From a checkpoint of a small mixture-of-experts model trained on Wikipedia.
Size: 20 layers, width 512, vocabulary 37202, 124M parameters.
Experts: 224 GELU neurons an expert, 2 picks a token.
Training: a variant of Muon for the experts, 965M tokens, 7364 steps.
Below are experts of layer 3 (counted from 0) of a mixture-of-experts language model. Rows are named router (the router's row for the expert), up (a neuron's input weights, with its number), down (a neuron's output weights, with its number) and show model dimensions 128-255. Each number is 128 + 32 x the weight over its row's rms, rounded and kept within 0 to 255. Numbers have three digits each.
Before each expert's rows: "raises" lists some tokens whose logits its average output raises strongly, later layers aside; "mostly gets" lists some tokens that are sent to it at least half of the time. This comes from a sample of Wikipedia text that the model never trained on.

# expert 2
raises: " ", " a", " the"
mostly gets: " and", " for", " on", " which", " as", " or"
router:166131136087096110056061086128129098090155154148167097114077158148094143131049150154127156121075150122135156156103071145136133120156125155093096167133141146109117070133122142066183166139112122135149054076073166112109118174119130136197140111112108108090096146182114132105148067150192111202170150087131119104111075065072173111157128121143156130090120184127115119125152085153071193120155
up0:114180127123185134137105157096113096152102128128108147109098185160110113110113097140130091131083165129141101147123152078117136145085133143036107108080093081208185101134090116175178138156133144126166133097140147138122093145097135138112116067158105156164106120136098109171147138103149111157163077111138083146131103127163138137140108114130128133093164175188121127132154118120125122141118
down0:146151165114068184109116100079143154121106138148129079098110139124138106148147121144111072078087117025109191096133113173118152118155134170151127197103130108162165211172122138166120152145120100166120148105124176092158146169112124066152129156169093113189142127082161151152104144120094178135170126092156122130108159120136175092108119133110145154191098131077079128095212159097087113151159
up1:118094051103143146155164136135069163088135165147125150154088062140170098143025131106109111078143152081147187179135151128127151064134083155159179157141098133147171132117158127109088140132140133116129154150092149096154073064232176075090154111113110148151183109106153124094159102101141156075096101146100137127097186109211150083105191128147176116123114124128189114077168203116133157150144
down1:164102177129215195134111124180092129090110107109116089125178141184099181132124128095160070132068099157061134121138089152130191148102142123174161136099121101140076142101025088131113152129119148135113108134118136187091167121089133163130106119130090126176044172097133132132132133149168170130120109069164038103155084116214162100143149175142124118132176108109062126098119140160126118108179
up2:149121119096124131139113146147119133154101092151106147169110130096124135173077152139115128137095098176109127166197147093076167132101139106145135101139123118096123103156229136132172093122123124085088114168164095118147140214089131102104212124134156184102168124091090135142111097114157090197137096132179157136118126139104098085192129144100123191136064122112125079135127151128172151157126
down2:133091119117153141117138096133153107124129088155142129104054132083119135164152079118148089101142137142177109149156079143180135132136099064105170154088174117114166158126085113114121126097116142175148106121079150110092094105158152126153067121135119205106060097184167078170080137150079163150145119173086125153089114091104055181132160124159094067136089068088145193137132196105169172122160
up3:140137118117122123099085155107136116109216149156142115097129220080164131165116059156146132166093098203144175169111127140091106117162151111139129122136104159171113139111152111159108118128113099108190084077120089138157156135178081119151104117180135152174132150124044128159136109123101073082114116124163140130143059097110202179139124104102114037159130130124183147154198151141157143124161
down3:058116126097130106139126114122110073127131122152163155150138024111123090141106154095114129151146173139116141148141124076149064104130142156090115094112130146112178020150096179047110093141111107177073107159089204110070147161177136161120111129115089095086123126095151078125159146071133184134140142159128188101104156123127137159136184132137107172115132122135131100179139145085115098100131
up4:163102108112116116136123133152111131117208147141122149111145118139143158114121100131109132115129126175148139132142122121115173098106050104189132068115131110124187144123084124153100198160130112148179116109114140132162146178149128135122118112157181118144096132105132206129115139178132085115088157140118142095139099065103116202087186155237053081141139112123113137083134068119146164130156
down4:117116159137114119101108072191170120103098145165113088147152175222120127139142140136147131096111158132142076108126128101142127114129111171103220129146131154136131178203083116117091131115103054152102090080130124108150108139101083104122133137132189163161132122128091158098182127162176124105159090055124120156067170141120167143188106078129113108088123164077098083051112116073119144100080
up5:144168163121151142154146169158171047153167168155098107151114130136097147094172103108093071144089172178101123132130110117120158113051092126105158105127125172151124108100098112102141192186125156142145173102173148068126132090104127182144175159125114136093069112129127122099171133144124123105146188144134119115080104067168171167095112163108125066120117122120111146139131108095128153122117
down5:169126154131095198124087139146140097100089136102112091149128020188121109104160041142161150081149133169166128102121120215165136151118184162149137147139139166120125113130107123136109119083119107145106105191120150155124113127135118179139183109086119123168127041171220143193148114098105072122136154120103127175163084154095153104115099135134137128140135177142172138129139127068142108173065
up6:094174120158149131174132172148146144129208147094156159071072158117111117083103074139103106151083099101077199134154193140077118187130189132120132082081108157117107205153137164091133115107145087139108094165128170161137153117160068148134162159110110185123133078097101170154181178151106086145124091134086118123151135093143146117151118121130145128083118064127129135116055080117168130107166
down6:116134097089147070088107147123094127174109125178112143150123148187188183125138105099163126145147104166143137133113096098106153107116142075124151106107088094173139165153188152155088116134116093087152167124173080035131123150132143108099143144115119104110196162122111158071144133139128094154150175150115138112108159106150127136160107114141078124194119094110140153128203146138162128126125
up7:139163109127125128132099141118101108088150103169141086128171097126159119107072128138143115097149074116111119128107131115144160146116084089155141133102123139134130063094065077134071104141121119109177136085126129130159072094119192129139110137053096104120100139212092127101143163135137114162108158116138188102144157111123144134114100134119147095179160129085146182150130045088174136164078
down7:094126136109110255127160124099143169103105144168067097138093060136186120082111141128112155104156106137122133148139102148146097112152121119142101127152113146121111145081100113076086132128101131149104128144168094107147143102167140084138093155136095168134106173095147151122144117138042133158119168161137169159123101099107078131104121096129117130205128079122139148151165138090183072119167
up8:152168158123088142116132121144135145122153150138135081116117132162142101114132070175098099121115083145138156100117182141137088078087145115159089125117109122201158168093056098121115171115134142164153130121106067131110126161124150178083101125125165215108096138155104172163162122167157129182142135102183038148149166153167168107067180109151082186138095195122108115080073097105100126099129
down8:139108073145122135074193094104086179090141135051226149116194156183107146122088194186089108149157149195108122115145094094139129141158137158163074093164110147117170103087085134128113120126091144127122083183122131142145172135220090138155114132102169159106196091119159143111142149143180153123109115163075131061170089065169141179064176169099057133128146064104127134130116158141186099092141
up9:149150110129088142130104156147124098155091119123093122112141110163119169174152076125070180145046101162066152128146147183170179087123119079108156112103151109134116173093093150123190116047118125165150054061102114134126113082138185113145161141081176133094117153150139135113165165112168108136138130144092154118119186142152095122125148119033112134120137108123128154181150162148112117133105
down9:152141138157199102086134163109122095134188143133150155120133086123169124157069155160115109098219177111131190116164129135179079121143134095124119181128165115159097095156149103075191085188131162106165137182153187090095102123158108151092133097189027109126120124060126135149076103154117169162123175173100110128116098122054155121132084113159163172099147088137102066160136165084109099139111
up10:104119144156160125152077132176129063108053138142114140156130192111152172127099100116202119156115086099194139170098125132120112168175135115122091125091167149116142132123147121123109060078118158110127113133106127146112057187160148095183189139081121076140154142123113054162197120122146128133112103158130128130094115099026135104121125191089155117160118119131116178120144106098080114143129
down10:104130132154135133180097119151119125094121128093058141192111070154114117165130126148068168132153202103101109094128107123159114119160093156112224090112100102142139107099180085166111140158096106127146110120131126141138146081145085126118058150150168122088155049135173130148108092141131025116147123140106139074120137153108103123095125162146193096104125096113193182106133073166117156130137
up11:150099106168105135140103059150145159116083124132126147147138134179170104144136144141080090160087161133124164125138128080106116126159097102131190178137107165053110126136179137078091182098149151135143088219151105096147166133141137140150103119136116154132108103113016144129129161144135115143113165130090101158133070101086151139127137115119182130166177186132094121153135112113121129154120
down11:090168205122140208164125092123140130138150103137131124092132121129126162154066119110187103098148155142115137154142116176117098120111116161154166120112138076142125183127138099094201146110055137129160130092142146162115113072084092081130162132102177072173137153183204106127207138135144177125151126102107085099090124071087125126036131171124134174109167145171134109121078150078103181184088
up12:131131109182155139178099123110158123148203086144137114127082200165181111136071087128148181122125091170130133125139147152155051134070073106083107149129095143026111055120098116141139157141090184156131180123136146136103117124118173193155061131170042141167108064142148124129120091135150188134172098140145157094142192167113135196169101107143096134069092119165075199107146141124136114158122
down12:153141140123138079174187151071087085094172118113122193087114155099097142089124141178148124138179167128146113148155143128098101144115144113118128126117159107159126155068126132108110045115137110168124144217132087127111124115148127102121168173177107148185099135163119127109145138102060190114148150119159136097191095115109118135124156114146130148087195081140119123148172130080154088124101
up13:139130078120190133075078162081112101124128151110130173058132107101164080091097094140103183120141066152146150127103076066126107157198164154113134148115088146073144164128094098125143159158097113148169150185107116127118189079142063146096216098161157129193108098142047094058128131186151122179116113144094167118127115146157172084116157178122115177145197163164098125117118112139129109133182
down13:111139151156129120176137192138107172171167102129103100142162181096065148150082134104084126147114096121133150104065149158156077133133131130128147135174139184140137094117126093145173079142179153074117126145082156160105058136170197125136183120168161136163162096125105112135157137089124135177114081101120112120098126136123101123155153095119126121161072121174124112114108215134127165125141
up14:146119192135132132135114195121133091124117174121115119107109111119106083085092066122128123128116087147144076084099129133098124063084064143131157187144144125177103063131198178124183134138145061118145124117111190117130111155113152174155142120104144125134131114173151108092114093119115107156135134124143154119119139126161128133157113170126171150196180094096114101178130141115109168129179
down14:146153172080087060120091070125135150146034159109176057183143102178141166117154156114159102149106077100147158146134205120153139118090124111085063122135139153111131092154064109109178132089138186120144141146106156133079188156145143119161094156132144152100111118127160134131087076127118105064142131154155162141177102159168130125145083136086141157126148102131154093120143060148093122055111
up15:141122193124115119152065118128139048158109133149091119059137109108096136131071186143152083178221123156053146141163127140112112077165149140152122034101134101147157137138156124136102078193097095141102127130145061127115144109110159087108156128151141090130122116115071113162105130157155050149122146093154066109076092132180179122088123148142124111115123084148137159047093141143107124078114
down15:137125162095148236133113157130138081102153100133140159076155124098083105153134088162140117144142079158132108149105123069138135039100143089118144031150133081122124157125139110122085087167185122089092150162105113078138122151126152136064084086129120114157133186083127135200091109130138121151076125064112128115099123120183173154118064112175131071157154112124100125098106142096110092158104
up16:097166133139130128133076116095124146116158123162111097080141117129051091166182169107131145111111061072127076117122126089106135113113128157119112112152161133105144189163141183144113132159138119185154071169113136158125136065144074100162173147168136129133141164123129168041084205174121117177097145121136117141102164105168115162128212125077148147156104079138147110113123142129133211130126
down16:111160126121113028139140127164133070097120068123097141139166119105081159124170115147133146125193182150103123143145067172189194124121090105065111111128125143113074182165159117133136094116091134113171122137127096135145170148145083123125148123145155152119103079190123123072116187117123161107098166094186177160139088122118106130133132171114128100120068134140185117051145114170168106090139
up17:150165036111124120141157163113140095059148121141136075132131134145069153149109132096143132161088092134115141131144075110148121169159190109111106109112115111106138117119139118140204087129139095133108161111137108128179137125128133108151063100130138106119072125132199122151147113144101132156115083091123146108113043097094155147182112148123198124123082149113143159142129132088122154182122
down17:155108124116093255170104146122130121133105167129116192087127126156161156100094137154109134106089161096111122106145136150101140102069113181157136160084141133165138174148137140171128109161101108149197148141105124156149138110084098143110143152129133126146184130073108122090110177137141051113135117149089134139130135181191138157151133125106092097129126167158125158078091151207139150144127
up18:114116132079112131120139119108132090158164162153165163101121096131083120140108151126174159057089098150155100079115156181124172149145107139169142181098103117158100119119137140075217199150114125118212094118201080109145117095058175164095137161152084150150123127129076148106084108153106153151148093142127088103146144142136148121056130077137114160086087159153145149162137132141106125171157
down18:132129179107104109082161087139145105146093148077137091148125174185190086120212113086137052155082132136207121144125124134173141082123121122131110139139125110083123176126102162120087169097048111151175092183150146103129128119149062114155074134150190109123131087127181182192106145136135124118132144086140140133056088175126118111166124153114131076146109171123119128059075172142121050168115
up19:130088091161126139086170081051132212108133060094094105099125081076118118121094118073075086173110108134051169114131166129047096100168104113164146167193142095107151161151115109129138139173176154135135076098132144069133172136150096178131071121167099098122116152119093110081130134145157177093102132157137136145132120092206146148135139140094127121169184147128184175155156156130125168139099
down19:080149162137178171119138100070119191102104129046098085110093072182119114126072110138141119107043143099048145135181125082103126161198151132116150108093141092173137140197169128109131163148137177084151145179049150070143116125140146158150048090171072142110148112106163119137141131115142148110197117145090153109059068135178145108141170141174148143152093150169107170149141147135112109146159
up20:118116137133111142177082166194160084159081100132114136156138171131111137167110113151153127073093132091172146130167130181128113174115096139121142089127121126166122174080190097110138175050087142074129117095093102110076127119154100185148135188169149178081093088146069106167214137110127047080157104163144151155119094168064123072087120101126107106146130149104143127140136131147102183131082
down20:143125108140092024120133113118190120156147120098089062171150076090074077140131099146053096120105141156098115196145142106175132101138155098151166150135105130156144107126069136168162139111150119140122126115164091143082103114136113108192096158211142127116175115117092118100107121207100151157184192155077133116127084148136121120074178094144111124100123092088121104114115086129122137148229
up21:118158105110098139130113159130092162137150081158175110172165157171102091109104151098072159117144120102114164163195116153142166143159102133136160089141104130102113118123192182107144093140157110057078110159101146098186112126218120039161068168099116162142154083101107186129148110120109054132142099126169158114154088152117142129178157148091120123118132079150132069171157146125077133119124
down21:130124118162126215111142118143126128108096146155164102158153056094143146126076155195177136093127143106211143116046120194106146112136124130126089137162152130097107160089109067164101051148104121207098117123098139113111150175073112169089112146125171106154171069097153146153131159162138161059121116110108048086221152128085138050113155136150145103115107116139109107145094128167114111131122
up22:134167178099095106086119127161126141119123130114142125101141098160112180166068135106135135074136093142115076142176123131181136149186119143127138139167108122156137089116194132110107102140112065139122068104132157110155144116082108157108104120117090139168111142129075156135122096123117087128086099104176135148149134137089149133073051142148169123091139112128076138138146109133127116102157
down22:113117157147158115175128167139124090121104111171109080113082131131117081115146098123137185124145160109081177151073116106096162091182134127122104138099159113148126142141106150132156136159115108112143165086115062088129158155159141113157113179115195087094150143171152129115108084153141129099136178116097046148063063131089117114153127131119088113178238157117139107125058153093206129146109
up23:152186137148104137111098172111136088076108126146178105168114210157108154166129052101136088134108038128092168139111108101143129184162181100159157162105070138113136027135119124116101185175144100096134174089070065150156172112141116106098069127120115126167113107139151158132176099113099105190131134151149123128096111112125133100124118091068191111022123163134138147182144134112114084124124
down23:101193154119105255116087086148093117081202190109138151116124058120142108110159153121141130116183116153145137123115108173124158105098091133159108073197180156099104174091100102105073067104096164191087075153125135112158117150090183145084117150088094089137114156146141112189227187141166122115151147129077081168182202153098099119118157138136132109149110150146186104113135115155099170106110
up24:160175149154170110102123141113098075094026094094125128153124096093117168110183143129107169147131117117038126096100151152090098172120105108111155132148104192175107125103173150140164189139132108128132125125106150155134138126090174116105092108136119133094096171136154108095113168109108161180151107165152120142154182164149124166121073155153142082111122118125170040162111137158115117100113
down24:086172123116181101098139144115171185178124117084111123133170169167121178150123180152116103151127061035157096154112139149156174135127124121126138142140149097058080142107122093150097106117147180142094114132124082125156139088160161140121177092138134133116064214155130086099047142085139103128198159140115099107104109097165111098149094102176152118102108147081153124114083086106123184118179
up25:146125103134128116123074135112107098085083095092113152153148157174139157155154151149105110118115140151083188150172117103034155103123119096121144137172174137097156121130173064145122092153155082129133155133132158105130117091180157109078124185134147115196161095099112091187139169160115161126086116104106081158133109136084137101119163151164148156164137056108162105125073147128108138142138
down25:114124151105114185123127186070074197192155081103136151132100113166155076126150082170124098161145174141130121168147130170149184116128116148103111131091157107094138146100155138173118165124108134127144158148195106110132120088170195163129124112112113157134094125148113156143099090114090116119107074108158122128091179162140100138136116061190105125052152173137128145163098167085187115166143
up26:108164059090091131122112130107166168142137131117103113116096191163080151101152156170135131111109079146124108117119106149138121131077143033074183121050155139142103089145096137169131084134147120128159129133169181174125142135139143165110057122166108110111168109127086111142139125121119130202088127181129094132095107095119093145149105115134146117086150115168120180100119068143127073169176
down26:142141158119129187139127104112132179140123115095137086108129112119071150146114066064142060059089109108185087129088103174140179134155144168118080125142140146206074158120084094137119104123148124119093155106108199080135127091151095170106156141108073078147159129146174124069166106109103166167118124112174154122136111129148133198130145112072082129201101135098140109160154175106140122156191
up27:137125124076103133137113148151071099110172157101158126159152090140177131145090146138145142113133098133170064143113112124105159133111148081147115146147117115176127128164135146078157173085137113126167110117162136150118171105152140143190135131130157149149099139122225155163135153131136189161158074071072165076152170110144166118112113111135118119069117160108089084135151182092103104159113
down27:135167112140183111152079155147172139167104092081091148093097168119133076150121084126109150105153174134163142138155063125109139108098123180089142135157098107095124115191111088070139140078142112096118067128109140133153111118114170073087123131131118132113162189128094197138168157114120114119138142048140167148060116096136138091136099138127141151072126184107098131108142067104114146182181
up28:114120139141109133102120107109132127092092091155158110095082111168126083083173090159123210080132101121088143120117109170094137138101088126141087160141105136104131144109174160143082141195099176102114128110112110099129095156140117116132145152110107127151147078133108127182057154139142123108158113135169104117141184159145163108152106123094093164155062125149115194089202111107148110107129
down28:074143099128163087123075149100119139110086087125105150147123167149112151144098149128073076112128191147151159094096178135142155158138198151098186131136198053180125147092153090129090120139094171167124084166118135185122079119081085133167130133182175181112145157121138092077111121152108119180130148119093096137067119154062167200084043129174154108149086140126191131109132116155107144114128
up29:120152144121119120144145100116147092108056115104123147164154133152120127137155168115069185201144121150130078078099139138175106136102168111169113076127158155067126140111152133116155111065132132103177200123132153168136080063094136155162101130157119149177137122157178077122115136093151096119104132150175139138081121115075165082130120105172178122108217112089163092176135092128096102147142
down29:163156154082173232140141072148123123133155130106095119142148141092143124124135135128085112162118073121153104156117117086097139127071198141165136097126092136143084184159128109108156121106145108085144162092121141103155129052058129176134135097135089169187156129150130101103078140122137135136097123076104152176030151108114114082104127089158142156084171115114113150188152121129126174115191
up30:138174084145122136137095098139183167118108143124094094120125114090085114196068165160131124152106076120109192176105131101115168113139097094139058140151148135112161102119090156130126056109125125097095152158175098138127182120155111111079095174195079147164134123133111122080159148090135172118165100119092098120072031106045136056162124132109112138072136123117129120077132187129093119095086
down30:123140097131152255122123072183110166147134163142128176157112211122128086114119121133107114173094117153170155139137075130155067113143146123155098118141156128127132089083066155093109076129129158085029140092101160126178106159144128105113079137134085119110142147143143130157153089101108130157123165133183134114138134127153145087078074076114163096101173158092147169180089109124160156101140
up31:140126121145163125130141140123094107133105086117148123152144136115166169095104134137121168159154125171172124137179097111152105084106143159089110204138136116145128101130100146139066221145148137152161133110176158189108195116067086171158055101112080045156117122111207090116120123133136086139138122156124108140147128125134141104125118114082167150137089124146125137097173089130128109130141
down31:144103126119125088133123105124119154106127172156127131133098104123157115128140131116137068152178207108092149081082095149105193124068110090127130150148084138093093120130186129165163050172143134085140121168119096148153141105137122172069153148129168175129099140139107155102090133087111118140128169088133157160116175125075175126134105184219170173103164105154133094111150096135109178181094
up32:113138141124146131118108114130166101111101121130140125152159143103132123150030085143137147147130097117139127189097157113144126117139128132036104139111051088073135119103117160086163120160114170106108119117169137158096142138140097119138057119196122159113104137170132172117171124111141146145150134134141117088119090069075120141140140146115163144096062160105086156125172043129114150130127
down32:162142128128112255169116101149123094140150123152142173084148142124127101157174162122117131112155033091103151128141154147140149132086111149174120137119142130192127144180127140153054141099140062109127171112111105121121187146096139150115124155086119062118188129098153100155040148131139086114088099113181089147181219172191100140088108051125113111155139108126149138168081178092134089101121
up33:161131102106119139079158164169149143135111128099081135112154201097107102194129142124083135134100109147123141124086149117136122135096147115185113106049133142202135128093113109111140084144114115145086123104170147130157138126069110134118124078161082098130064120146140162146141110131145091113101107131101162147129132139107139093142100137092163094109112134091113137110116116141144150082103
down33:103147093120157213100201146079163087088139135187055150107103120108214134138159093120107144085157131137130094115140131134103138095173120127132082141171120120066065114107126134050108168078118124068150142123132106118150120114093135154089123137101117111135164061148194153143197147145145100160142113133154181116104109150156114164163110091143103155139047092106138146121173134189146115120146
up34:157143131086114128118130153091117134085089147138121089154099156093095109139166167117131094166160121101148139132145122088119102094163117118147091133117132119151116109114193178126115062082127170099065100161191100140132144131188137206160155147103100147103059174099104106123214109138158148177130121141080093116114109121108148114154086132141166099105049152094123161084128115148148133077127
down34:168129150189092198104178085124160113133151127071141137149114106153158091118123068179181186139139096130107151166087191171120091154145124134148151144134054107159170139105084148172109102140151089172124106083120114148137164138166118084162048150117111046130121145126188138080094101165169131128119111096074126104113109103151107149152176115090161148137101115090128124118095149184141095133076
up35:160084087117147139123096117084133136064237139088113118154118134093092112132186125081087136151067171155130112126106153139100083076146123132105122179232141108078082152125200181207165142143081150121154107098087131132139176090072172117162121152091132183122170162119135085123102160122131050124144168126103183127124178090070134123176113103173110078094170100132117087103148210155121132139162
down35:132131147144123120122135119171129130129031118171066123102115126181159083122137085099135165094175124057145050104101157160191156134182152154130166120108138095111133095090158105071124140119175096129127164086195140133130128206186173126137157118080150077158096033122176143168084115098140114145046105149159110103058052099131128123110131135123139145140141135121129173105154101173159083105147
up36:123142135149130118143130066105130102107093127093133161111121167157097159169073115130152084155071161126130128093195117140089177099148088139150120162120144163147146076148156169155149088156187093112108131145119101117159129091133087138135103122145118181102157068073141187191227125094170188157114109093120109118166117137123112168122146129108141162123048144147127170147093127132125101170091
down36:123119140194140233181166116099062123116170158136140121104136121170123053127145136160118157099153071110088178161081119109120095165130176127089176135169121110086139079123149106105086091104122116093112120142124166151118131135185102172156046084064120074104155089112151135083123134138118073075137110145128157183145086115127097089167141154157217111142152116083141159117069169148152180132162
up37:131161142112127117091099090161123067142204148112179118070141142109121078097152207165182120115143087132123132188117137137141110150094122025078188062124115146135136134091158107169116139110091103121087071180129106103154070129089171158171154095129082187136186158113121114111143136142172071156116124132120140098129096138138097117112105163121107109141122136111119134070147121158110158128174
down37:175163133121143099190139140115186137183114128140152136088128153059161153132136168104132117160108184126093162120114126147140160119134124113105150105074110132170121195117089093145125137028078115160217141152114133146118127081137143161140201144141138111149176118116075113098158158162101059079082180065132126099127085192139129094109127126141141161113116115151152103092148137081112111129136
up38:148183083158119122088129094155094084080091087126093172120095055200157148166166109134114146119134188186123100100160122141128146147149172132148123073142136134113126221128146163082143165089133117148117153149172135146160138106181070129118100126138145153138111102159080129155143148117149154103125153127130166175096097110105136162131179091149135117120127131154115108162121106098094149171168
down38:109178174102120122098188164143109088161115092106082165120152122062105089166069070078109067125103172148090084181092106178094189132119130149128104169091139179107111146089171122116127120149133145109139151115135188146102097073149108109096119185149087112144098142149139125147112198089140187144129083133165135104092118164097178154088096153139148121133101142101123171123158160106126125155106
up39:164091148165101124153137198128136164146089137157190101158101159153103187088096056123100073082119200114142087146103137072089110129076091184116167118035136165146144107197112167113125194114162102094182116061097137101062104085171152138103071153125145169171072126158117180123140082104110172179187126101106109086128148097112151167089108111159109114120123103135071114117117090087141123123066
down39:139139191176139099088078155094079129142130140124151151166082097111152166146117147167104079086115137131111106120133113087192102168125115130102144133132106134147113120135147152153132149091133091154073164106074145175159157084183144107095173173141120114197116148134148194140134145142131134129111120088092119112059063140164108133125144149155096126149123115148118091150157082114105158128152
up40:156114156126103126129136121150119121125097130153137077124150119133195117122057132123125165127131137154151139086149141119076128129079120191151141162159121106213146105124149143135133155136177128125125180058034197131126095036177120090154096083152126112126138139114148076127071082172135165173101134149156135099147195101134120172128143145064149144090062086169102141151103141104164090137128
down40:093117106139155146131119111097119126171118176145117199148200141103112150162186185196155114134067152101147113068130147150174113196119109128126127117131136221100115134147089127133140120154099139086117190184153106149138103090123177160076084192147102116174142083177095160095180092116098091117147073108127095116090045112098162107133104111115176168134134120126068129087185097124157086146162
up41:123112136155137129145146100114070112111104115151124128086129094078119149149108092177161168136112093121109089121102085135057133127079119153140137108161097096152113213159203183084122156076114100092135114155109136158122088160148122185157120109122130112136146130133123102064072102121145131063199150185091193117142025083167138132161065100121104126197116161161180182113121147101119144122127
down41:077107117164099212112105123134140140110143060086133119086119133174081141122102112123129124164104154097113081084122063116103090072187110148069133235121179098097138172077105152130118124161167091109150157172154167121114123126121114120127106188095131132143103145181132036146133109144145149176105129150152171126137118143153146123145089110142098119142130148174137125036116171172104143094159
up42:140128184108151141106137095147122115119097128119182143145124177133165166142111170127136134151093090148130091112127099150131113125116076150170088103118096145080118151118064154132128111144098141122156105120123172163162090173140081184109111107163130132177098083111121155095096128132117163101156112138123146088159160107059180139056139107122101115049047080153116107122112110091161178174137
down42:095154101127136191135130136156089124138119130132171149206103092125101133112188138149140114107081156116178140123135076105107143124162096119079136106075163105144124117098145107140130141107118158175110132122156120061137110178110118128181163125082142121130153149128104144129132162089113093168054117119170158082183129093173138123194114155114194180125110126104091098176162152157125099153143
up43:129112170132158141122129154135125129104082171133109142145050123194053151120154130090100120117165100176163097105134138134129142175156166076128117130127144148115120216145073074106127178137110101098058068126139148141130078137101095120111172107150185060099106143178173119100113137144169128120125123082096111145148120087120105110130178107150175109130140157102176168098127169062120144085168
down43:112161173080143101156184124065106167144177139078150097136125151055128112150112145111146129136094167166066109133165118087167144137126131132161156134140112166143083067123126119168161107178197165156126145135171077111124097127113130135136122189175108172187088102143073119135130148130111098080125124103173134163102083133154114136109099087093134161121117090174174110105142093101102149188155
up44:141149133110111114094143140157132140129070157146121186114097178156087142140116125092151097160168088102091174067174103169063168141089135115107098138159174140104106085135131145058090131145125080084137141037136153134162143077071144117125174125123178106149094082182152159068087142132157077149137153103107125130117163105043074096165129124120148117040185064087100157107124118133146100149147
down44:143063136161141065087086121126173099132091132122139100121126110117064143120089110151094152139046151102123203141114152142128131082140124116112136167157107148109129100118156160165144195152118143155144104167092130118069140085125126172112149081133084167117117080157086118132158113133113140153121125178121117165148049134151119220096134141157087155152086152143189093069150106102182102133168
up45:151059088108099129127114092112096046169182117106155098144091201041108128099117059087090089121152069165171089103122129137117190131167117137128185173146107170176112155142119121110128172109120076127126116102117117124129135092059086115100073135079166071131124160119131096157116084155123099127085089111157081126129166159180101197136173127138136090151118126136136115123117133117109131144122
down45:112152117033146086165117146092087165137109174119131112124165088106160121160141143121102161167103147150037084221100091169128114097124139142144096140111124157131149082089114115115141142115114155163121140114123109096104178138174132086176109112123126165097126100165116139107129150084175124093119195176099105150154100111090118133094151089133144172100125163123139108134108060171092148121134
up46:133143133118092132123081109132105081166101116133156132071110142103147083124104188113075145107157154170084102067073137097103120147086103087053166133157127159141151147117132125091126097148114094097086185137180057110129161110128104101126152114115136113180177083122126145097130126159089068108132102080098083089145159145103111107143151131110169137106108154130171122140129170143126130140127
down46:152153113147135255112194122154117132093137125098095075173126094096121193047064088097160113089078101108126132196137160134142126152134129175118142159148092129168203133128048080170111115174145111074130065090124155168078147160156140144114061082109165157104098132142189139130131150149127142150124167151150113156100109131162140106120133116112152152148152094155087109159183136171072097079135
up47:144149105123187144118069098136163182101118152111148096104123147138172140076103116104109074130114158149183112138137166183146102118082086099078128111124111106141130111117150125165182121173067161188148152124091182137155130185198120108099180085188157112093093127096125118116154151125126137206141113125126159110125106185071125218103127117140125106144110153124125180173167121127132176128097
down47:174121164045127126126138148122101093107159104144126139155109103091081119146142155153144153141113169173000126119133112142099000131105122125094139122103117130077124091114085126092147201194128133113187127137097112109128108106164141110123115075109150136156167199145131073152109130090136138159083157135145124072086112119137093135167173085132107105157130182141143113152100038140112144097126
up48:167174112134129136104165164180091069143186122107134154131137163128100141121123115091087115085108102081100132103109137150117147147174049192123186187184157160084130168104121158137126077151113140145112096104095120126041117119139209059145050147104106177125148176149062104084165142192064078176159142134087142147104133149153105129119130103124172127150089145101096121125137120111089153105117
down48:116148103128164158148087112137084169160164114142114141146188102083157166156121141172166115111060099137177100119151154149080130098127193065113113141127124119131128155085157061131108178096132116079134145134111142149167166135109082175116109134058160120192126081090212100106123100031160108066148124129097097159176173149148122112129134153111119159089179111153143151182146115235182099112166
up49:137115085158191098118090087156109150110070124161117136134090119157033144160088080143192097162150070159146098162126174075109106145214156153170084150152097147138103129110159128126090092090133124111211114113139146120065141169120160082122090138101120137167125112042086121134142113130121121165131123120131112150145088143141134164050145131138161104094159067142157154102137166124157157158140
down49:128161129138113223132098165163113124149127107170133101131146139078146088141110132135062071088135109122088129084129087125079102116114075123121158086151173118118119068130076109135116116160076115181068175167112176106169163122183085093090162157113146107116118134123187110156067128086122163095154133136072122178096123136081083102090083147082139108088132131145183147178163159093104119114159
up50:157106088126117121143103166161162108104141152083110099127100188100150121135085127163170110053095037121142098158168115114159147107111172187134126131164122135174147132100080121096116163090106071132120072091141131128140085096066152187110105066088113121095155114114156156154176147105195064161166134121115154108137150099099089085186170188143102154137111137118087125087136171129121132129088
down50:117135138142105231157203163136174133102071111095127164131089105188095070124145117205146136125129125132140155135064038130093121135176100146131189150168171096123113120151134140140095064118123108127124139114155068168144181069117064107166105121134141126099126090145167092124145134167162100113187100156128163123198154081110102136158141157108117169113115087148158123106157066110090129100089
up51:114217114079111123129123202116137139163134102101166106117109150155186071110148151103097117126120114139205144196095194112101122095103198143176165105156113097174144132096219102160195141124143077144129100171172166076128088157159136135111132131125142189122151124100093104059158131148155126123082099114155115104162076113094141102160173132165077133120107116089074158150138161109122156148107
down51:123113114120175105103154146128114129124094113107126117141110096141118145123132180137092094125148112068094138097141108148152128104115088114129164195090149103171095117152109126080107185174135149131134136124104154124164104046133113171161055071139117137109176129107187148191090143109152150131110129097128098114131139152148164134117121141136069151165172114115180044144130121147145149106113
up52:127129089086102133145127144153137118111175104174108118176118102170079162146136110085148115102184106087119082094125081147126119122139156151047116148104089137142133125089105112144095142092109120104157121078140133158127127103154080145116084109145098072152175157126143098090042116140168215065221127140172080127126167143168092078120086111143142133115145097138134148124153128076113145170133
down52:117127133129184096116098103111180149138126089095074089118115162135077131146213132125149122115151102155140126137151140121131132131117149157153104084107176160135114117110167133134089146142118129163105115098157099180135173131142174122138177157120077094164103103176182175077141092150157087164108074124128113089108178132107133199154118124130082151136156091117092155115084142154114136088110